config.toml
num_hidden_layers = 13
hidden_size = 96
n_experts = 40
experts_per_token = 8
d_expert = 32
d_shared_expert = 64
hidden_act = "swiglu"
moe_layers = [0, 1, 2, 3, 4, 5, 6, 7, 8, 9, 10, 11, 12]
router_score = "sigmoid"
normalize_top_k = false
routed_scale = 0.25
balance_loss = 0.0021
balance_bias = true
init_std_router = 0.0387
lr_router = 0.000816
num_attention_heads = 3
num_key_value_heads = 1
head_dim = 32
vocab_size = 2048
norm = "rmsnorm"
norm_place = "pre"
norm_eps = 1e-06
positions = "rope"
rope_theta = 10000.0
rope_fraction = 0.5
qk_norm = true
attn_scale = 0.177
tie_word_embeddings = false
parallel_block = false
init = "normal"
init_std_qkv = 0.0615
init_std_o = 0.0764
init_std_up = 0.088
init_std_down = 0.088
optimizer = "soap_variant"
learning_rate = 0.00612
weight_decay = 0.0
lr_head = 0.00877
max_grad_norm = 0.5
warmup_steps = 98
schedule = "wsd"
decay_fraction = 1.0
decay_shape = "linear"
final_lr_fraction = 0.02
batch_tokens = [16384, 32768, 49152]
max_seq_len = 768
doc_mask = true
train_tokens = 222900000
max_steps = 7386
dataset = "wikipedia_en"
Below are experts of layer 3 (counted from 0) of a mixture-of-experts language model. Rows are named router (the router's row for the expert), gate (a neuron's input weights, with its number), up (a neuron's input weights, with its number), down (a neuron's output weights, with its number) and show model dimensions 0-47. Each number is 500 + 40 x the weight over its row's rms, rounded and kept within 0 to 999. Numbers have three digits each.
After each expert's rows: "mostly gets" lists some tokens that are sent to it at least half of the time. This comes from a sample of Wikipedia text that the model never trained on.

# expert 16
router:485489559492475516553429461467532493517465469504499446532506519569499568506472418473506425563514510492525512524525452474519545344470526459472491
gate24:508508537468536496480436454538534531467479516482502540483472543447447529489455486522481442521534513473494562513406523490560566492421500563440510
up24:495510498562526485513573500542530514528476473552540539429554555505500524495517512602510559461467520481515427514496525475459470550507565490521455
down24:494477463414445565515473488496534521503425505484558546474507480541515442474484431536534553526483518501554535563414520453467506499455554552470548
mostly gets: " ", "20", "19", "2", "5", "0"

# expert 39
router:448492489464577521488570418477497590495476477478519526527448514514519504441491557545509454553451444529529531491544468490528480515472526451502512
gate31:502563524536536535452535506555545539520514479504526516564545453540421518496547495440531529455510521483518458555461465466545500446489519524515497
up31:458490519467595464380537493521455506539524544503496508535489500548469512449542483496532518433568465595515413488561437456399540513540494481528478
down31:443505472431539544462510472564508496495507506552492543538520498472507442515487520510448585538510470556432411506514425479459488489468491499487576
mostly gets: " was", ",", " were", " are", " He", " has"

# expert 28
router:539501512529474519526475501514515484490523530475526532553451498420502476472554571567531435401536509566491549493560474530497501565529502520431514
gate24:577562493566476480520473497484543525522492549478551619495505491485529516512519483482476500476514499488545527491522489537564540532510523493435473
up24:472478520524548566475438529459496488511465460498544545513448460468537433525533409438501492512418566440479519495484574516510557476505475439509497
down24:549446520455507488445482511501491472506441470535520495514531548537519452543463512535465509495470488553561546513551458493510477484518470541465446
mostly gets: " of", " to", " in", " from", "ing", " for"

# expert 22
router:426541544433516469461488473469524527446553457479518426524546469452443517577575545527550435552575477483514518518505542472538455540488503546488534
gate20:473426509491496409441509524396436458566480533487525471496515510581490516485494555544564487476530515499497503507548541548503560480480429490515498
up20:580500550420573533572548535544501513466493477447551476474523486453526510510458451489501479515531467496514492554598451540508558509465537535468505
down20:516538485544486429438514522461481530446568498487499498423484518460542519477544508463543517486426497529535432501487522488546472450522501536490495
mostly gets: "t", "v", " pr", " ar", "ir", " ass"

# expert 30
router:453577536477546441499443455486512473553545454523529467531509475471474432571539579462505434553486418449560564438497485463509473541549565485544535
gate0:470538527501535447467464522574432501453498506498502396505401488521514433492557428487535437531543472571533498461476508489454502512473490541509516
up0:524528491552519467561449541501525471449468506522461489575387508517503480557540517543423459549474451471495455469450577549447494473442503556533470
down0:521530474445559485446511492451544506488593542493433478396586400498518502506511493493512408501488500537507493519481543477492484536491492499494523
mostly gets: " pr", " Br", "00", " gr", "gr", "75"

# expert 34
router:387504551482544479501443452503540479501526414519475535564470537474485484534544516490478369518460509504562495461592491482497491515507505523529512
gate0:494539539521473530520531476524446527451503489487441505486544533508452596485524520507539416515516430552563455442471520519418498495515516487527443
up0:572590387540537539498456529538479438518501482527506524548512588444534454433487542526520490518573531506470525451509431513534487474486456502447515
down0:457571456520526491467518501524423609540480429529480474480465498501505478468508374499447471519503536491506494514494505486538567473467439482483452
mostly gets: "′", "ts", "99", "ters", "94", "76"

# expert 33
router:567581476488497535465464592512543488400515518466523501472497522548501545536543444484520434565539553465519500549552464536535470455449501538474462
gate21:557554467546509470541458492403543512527498460485568484500581532539467503476430514562469419478544489475496512496539514560489535472475423542563456
up21:448501489456498510487516544507520503432535520570481447461473499426361551569466519506533527485537482563425520494505462486459489517586580477467561
down21:436429486469492495520550490528446504506460466510505517489464516430493489497538529496564518511554452435450476566540496537511563519447544534487481
mostly gets: " ", "\n", "–", ".\n\n", ")\n", " re"

# expert 3
router:487495431489465486554456559516504520492543462505575497482450518464435480578535484551541419467468557536436440535485533502551434492489510505490473
gate21:488483482490488468505499584542447568385575532495504496531470517455520499462436457528465476472487504527512481493481500508510569470541447432489422
up21:525490518472471559518510471474490531485516463523494543545502514480471519536396491448518531463529496552538470517440451526399415521559459576434501
down21:493542523461522462437498509481565466476465503527487540529415509497517441549510429518468510570511539448607577431519464467500523487574488498488415
mostly gets: "25", "20", "26", "30", "24", "22"

# expert 9
router:479469456477554524499565490501508490564508487482508570530481514536503500496514517483459535510487442570445484471583528527539431587527496430497514
gate0:449530480631552459448471504512484476500510471524563503520460543464522507505535436404459538569506472480515446463496542501511554593500545514509475
up0:457478453524472455555518542508465439469505546498560501537564481565547519547475441529464546508472499477448491546494414522501478557553487473515494
down0:429491473415534497496527488550496462440515535485498501474528479435480549453462520484550583462515479552493438588443430501462518481512468526514488
mostly gets: " was", " is", " in", " from", " as", " with"

# expert 0
router:518509437570510559505459519470547539513498429447582493590427500460478479505499532561452444461500498558501534509541585491457473514495512475430457
gate31:511540469469487493486376503454481526529546447603500461497485483548409467532527533537500523478533553493548451432451544527550552510541443444537486
up31:514479502463514497568492504493581458513509510555465467507484529454484520538484462477461559442509549486547488559545520470549487502601491471483512
down31:494489509484556557460555568498455475559478447513528509540490529518439514486506526545568568532514545603464506536445505520567457466472452517502472
mostly gets: "ation", "ion", "ical", "age", "ary", " part"

# expert 21
router:524586484444518516571438547498537447527537477487542479488515497458497508499564554449466475499489493506478529512480509489545449512528518507493487
gate20:499453468487500493532515502563551435528476513566527543521534582437536462539481470484487539543549445530476520471507456477585494472526519515419538
up20:534509549483544500530466508426429453523535436517499441477460567466520526522435535439476523521613467527589436529495523523556504534535539473456527
down20:351462460492490426552472494472490522507521542465543523484471508538506579544478479485517491526537526480480516420473473485459502469512532522563474
mostly gets: "–", " F", " f", "ab", " U", " V"

# expert 24
router:550524491473571513529474445521515585443563524467606439484491366462444506496518528519549476466507439477477517555504502476473434467503501544480503
gate0:552509465486524482564501430541476482414526431487523437485505510557504480454511566498483531490450500506492568490485466535463555512526584515497492
up0:557492481492481483530523450569419505509401466505515474460512490476487534540504504510473560417530529523541460466559544486498494493490492504481607
down0:427495483500489516518477486449485478530431495468534547547471526527583506520503508536493486500452449477452469488552535479486597501457502549463468
mostly gets: " c", " G", " C", "c", "G", "U"

# expert 20
router:491565540475492475440502456507466572375545496431570553549523489501427531492558543512540457494513552505510457530507475493472500497477516536473533
gate21:448465537412485448523489515530410499524534472519624518582519513514603515532525498527490484483519553533525478536442488491511556527438526479532447
up21:522486504599487485482536456444402509454485539518393466475481494502488448513434440438467489500525506476498514494463550529522518508532557433484509
down21:557478560519508456539440478510479474527475499429489468447518509454564435545537569472515452509503485422575520475517572561487507503468516573445460
mostly gets: " att", " ann", "earch", " They", "ront", " educ"

# expert 32
router:504507520489515456509459531478522478517555513437542467495514500470441508478555594513480437509502507418522461507474477458495438494480527516458562
gate0:531452599573520534506511467559435550556457541431509494427510417499474483502550548452499527456494521488526482491488530524540423470557507497478538
up0:470469538582477457444457488541519484513510470495468498473552506470516368474533507476495469528460585541491478451526527600530478470465456536441517
down0:422468540512523504543547516497424496460523462483578570510472518510529427559510571480478447461508443489499503494472420577463507538481496470495438
mostly gets: " t", " b", " p", " f", " G", " T"

# expert 10
router:446483481538587514498499446492559552547455539426456459428499553548548562516504470553410490515539488545493506522534469528549447514553510446537379
gate24:443507474524477518460525565479464558535514464433464534502536480467496510455483447535414511493518477465458544446511485525618493514521513525469497
up24:544518512433585478466480486555517588474435479534489470553416485590492461417537479517480490497501586506475468493521514495488494501509525579513437
down24:543498447543462476455480462495516529507513479592556460551544559505449469555499553465504501471497450414470500442522481536539488437493459495505586
mostly gets: " was", " were", " had", " is", "),", " has"

# expert 13
router:507534489549507552534495470504555480524510458463530542648399519555488534549518513531487464509496504578476511473445510507476444511459507438486493
gate24:547523527516471490503492482512467498437482496532505497605476410486505460555567537533582558454484545558552555484499436545540498523489467509514486
up24:559593533515492476482489558507464557489473539525444515518494421453513500566484453530553457544504545507569499522489513495530490511553505437392396
down24:473495486503533479525441410552592512476543565517544547527548458501513549484491431496532513478496491499476562415474514496510497547526473483510493
mostly gets: "%", " are", " not", "6", "ment", " it"

# expert 26
router:496554524526491515481469506547495477532528468542504536542458545506537448502505551536482511538502496425597471442447509505446461537440526492526562
gate29:579522541466511481467491476429495497548545524501521525461549561513533502532473475505513534459538496473524584461391484473494526502535552583469544
up29:523548491562555449484474511472530412536444507526469514516506536536537488533549453462523460433538461458540478537516456464567503532436474493448521
down29:421494433456507533491516476476547583483524439579479518465483435520502507430502494432424481544487534535495532502458447534514444510470497429491490
mostly gets: " the", ".\n\n", " \"", " his", "'s", " a"

# expert 7
router:541545469552536489465531502495535501521544501461562481508483530472445411523539552546539446482548501424513541517442496485480448470480533468512497
gate20:518551436479466534482520542499415543487522476533504517509486500479476565462571496503527545502477493455535452487417477526478566518451485514533564
up20:555525518468487544510549570508552488475485444506437507449545528501534556465546464430495443539524482458490484522471480483467468530465552533529488
down20:512500497451477557529480504547551500431566506583488526474518465432501547487511476540523467500585475525478532539487527457399462517497438453532459
mostly gets: " L", " W", " st", " r", " l", " R"

# expert 15
router:513474501492515484500492446536611476542499522447494529598482496406523448483527592526481449511458516461541580444442468522557514554481529549458571
gate0:484452515499534464573480460542487472490517497486487507514482483476526472481547448525416555501484527539496526478511462485490531545468581529471494
up0:515518498518494553399474483501541496551410474499538508455514573507505463539508506505510463516530403455482486514582457496459519492437488530470480
down0:465503535457519499505550459519420520446517512501457460500528462468454547538467500513510565527488565481516471538442523527586553582473518496507489
mostly gets: ".\n\n", ".\n", " with", " after", " but", "|---|---|---|---"

# expert 6
router:592466543531539529454530545468425500522473523506471506448550501491535452465488592589491481503473466537541473489476521461434465512476476469463514
gate24:517527498517482515523463562479458506496467462502446555504491496531430482456494481539491468479552463530458530572454524480450486443533560585519556
up24:492489440534569570482482535484517535488430521532514465491443514486492431539487494487417462512575481502454475505528444594509505488536486476479482
down24:550594552527510558548454532539454516500550497538582503434520529454476461491529507471476504450448462537467522449473514483494436521578508509420537
mostly gets: " a", " and", " the", ",", " The", "),"

# expert 25
router:480508453536565467421433475540496488492497541461456447516450531454533480518493503525442459571465495478551485454499551496563461590500492483521477
gate31:510477472552475471433431489526497480565545563494511495578508520545467502474545480488526509477496488479567481481470510553578444531506520501521460
up31:441447419553546468446509474519543479492463490504450513514459480553532552562455517471489564426462512510497556479442550561508564447510485558478487
down31:518480532457417566475501550548470490495498494511520542448558452437520539496475495531454500547524590440498509545498509443503488523463431471445520
mostly gets: ".\n\n", ")", "\n\n", ".\n", "==\n", "),"

# expert 18
router:513505492437492488516451490557499583447541474493553536502520459458491460491546502494468456486526511511502499522474499553595518477528479592488513
gate20:492493555522466460514523491568506524524544529552536478470479447504529432492494512536529534470546488380440588466512506565554504475498472572501420
up20:518496515429428511434474517524498479494469564575529541505577529527509437520487498535527437503474455445443482500564419492518512496473431472480525
down20:508555471503496500593505488491434566438554494510477536449508518494524518469511449494460469493435500471537466500438501544406514506401451564512537
mostly gets: " E", " U", " O", " I", " Al", " An"

# expert 5
router:437529456494526520493535502488513529511540419460551448482542492427464528600563573524500398461494508451507469523506513501545439491507514511478530
gate0:514579489484469516413521574411523512428514462497509492490460531491428564571547470493486462527482447474496460482549503552486500543540531506447549
up0:456501487582492467493524447532567444467480422450486523484554515513481499511528494517500475392480414551498487501542553482579520453504550468527498
down0:521481473557487449531458581498462523463493527496558476468474473450494477396488529583487559521521546469506490517557491513439560438522482530464461
mostly gets: " J", "ag", "am", "ill", " An", " H"

# expert 37
router:481516516515449560528541464466462458497495462501517522528480513470485545464503594521528541521535515479510474495520521481433453503449537488463498
gate21:514474463525594491516524491488389469498504518462539521501522530509515549499503468426472484550561462550556509531492477523518489460528466445417462
up21:520492585501551528521535485454464480529511508474544476549494476488498512518491443554491563432499417482505539512474487506509480489505432499467573
down21:512516482532481560451483512525473502529485512502440502531493519512504522430485483564500518546493525514445489442491584512471487472498504448535475
mostly gets: " the", " m", " c", " a", " t", " b"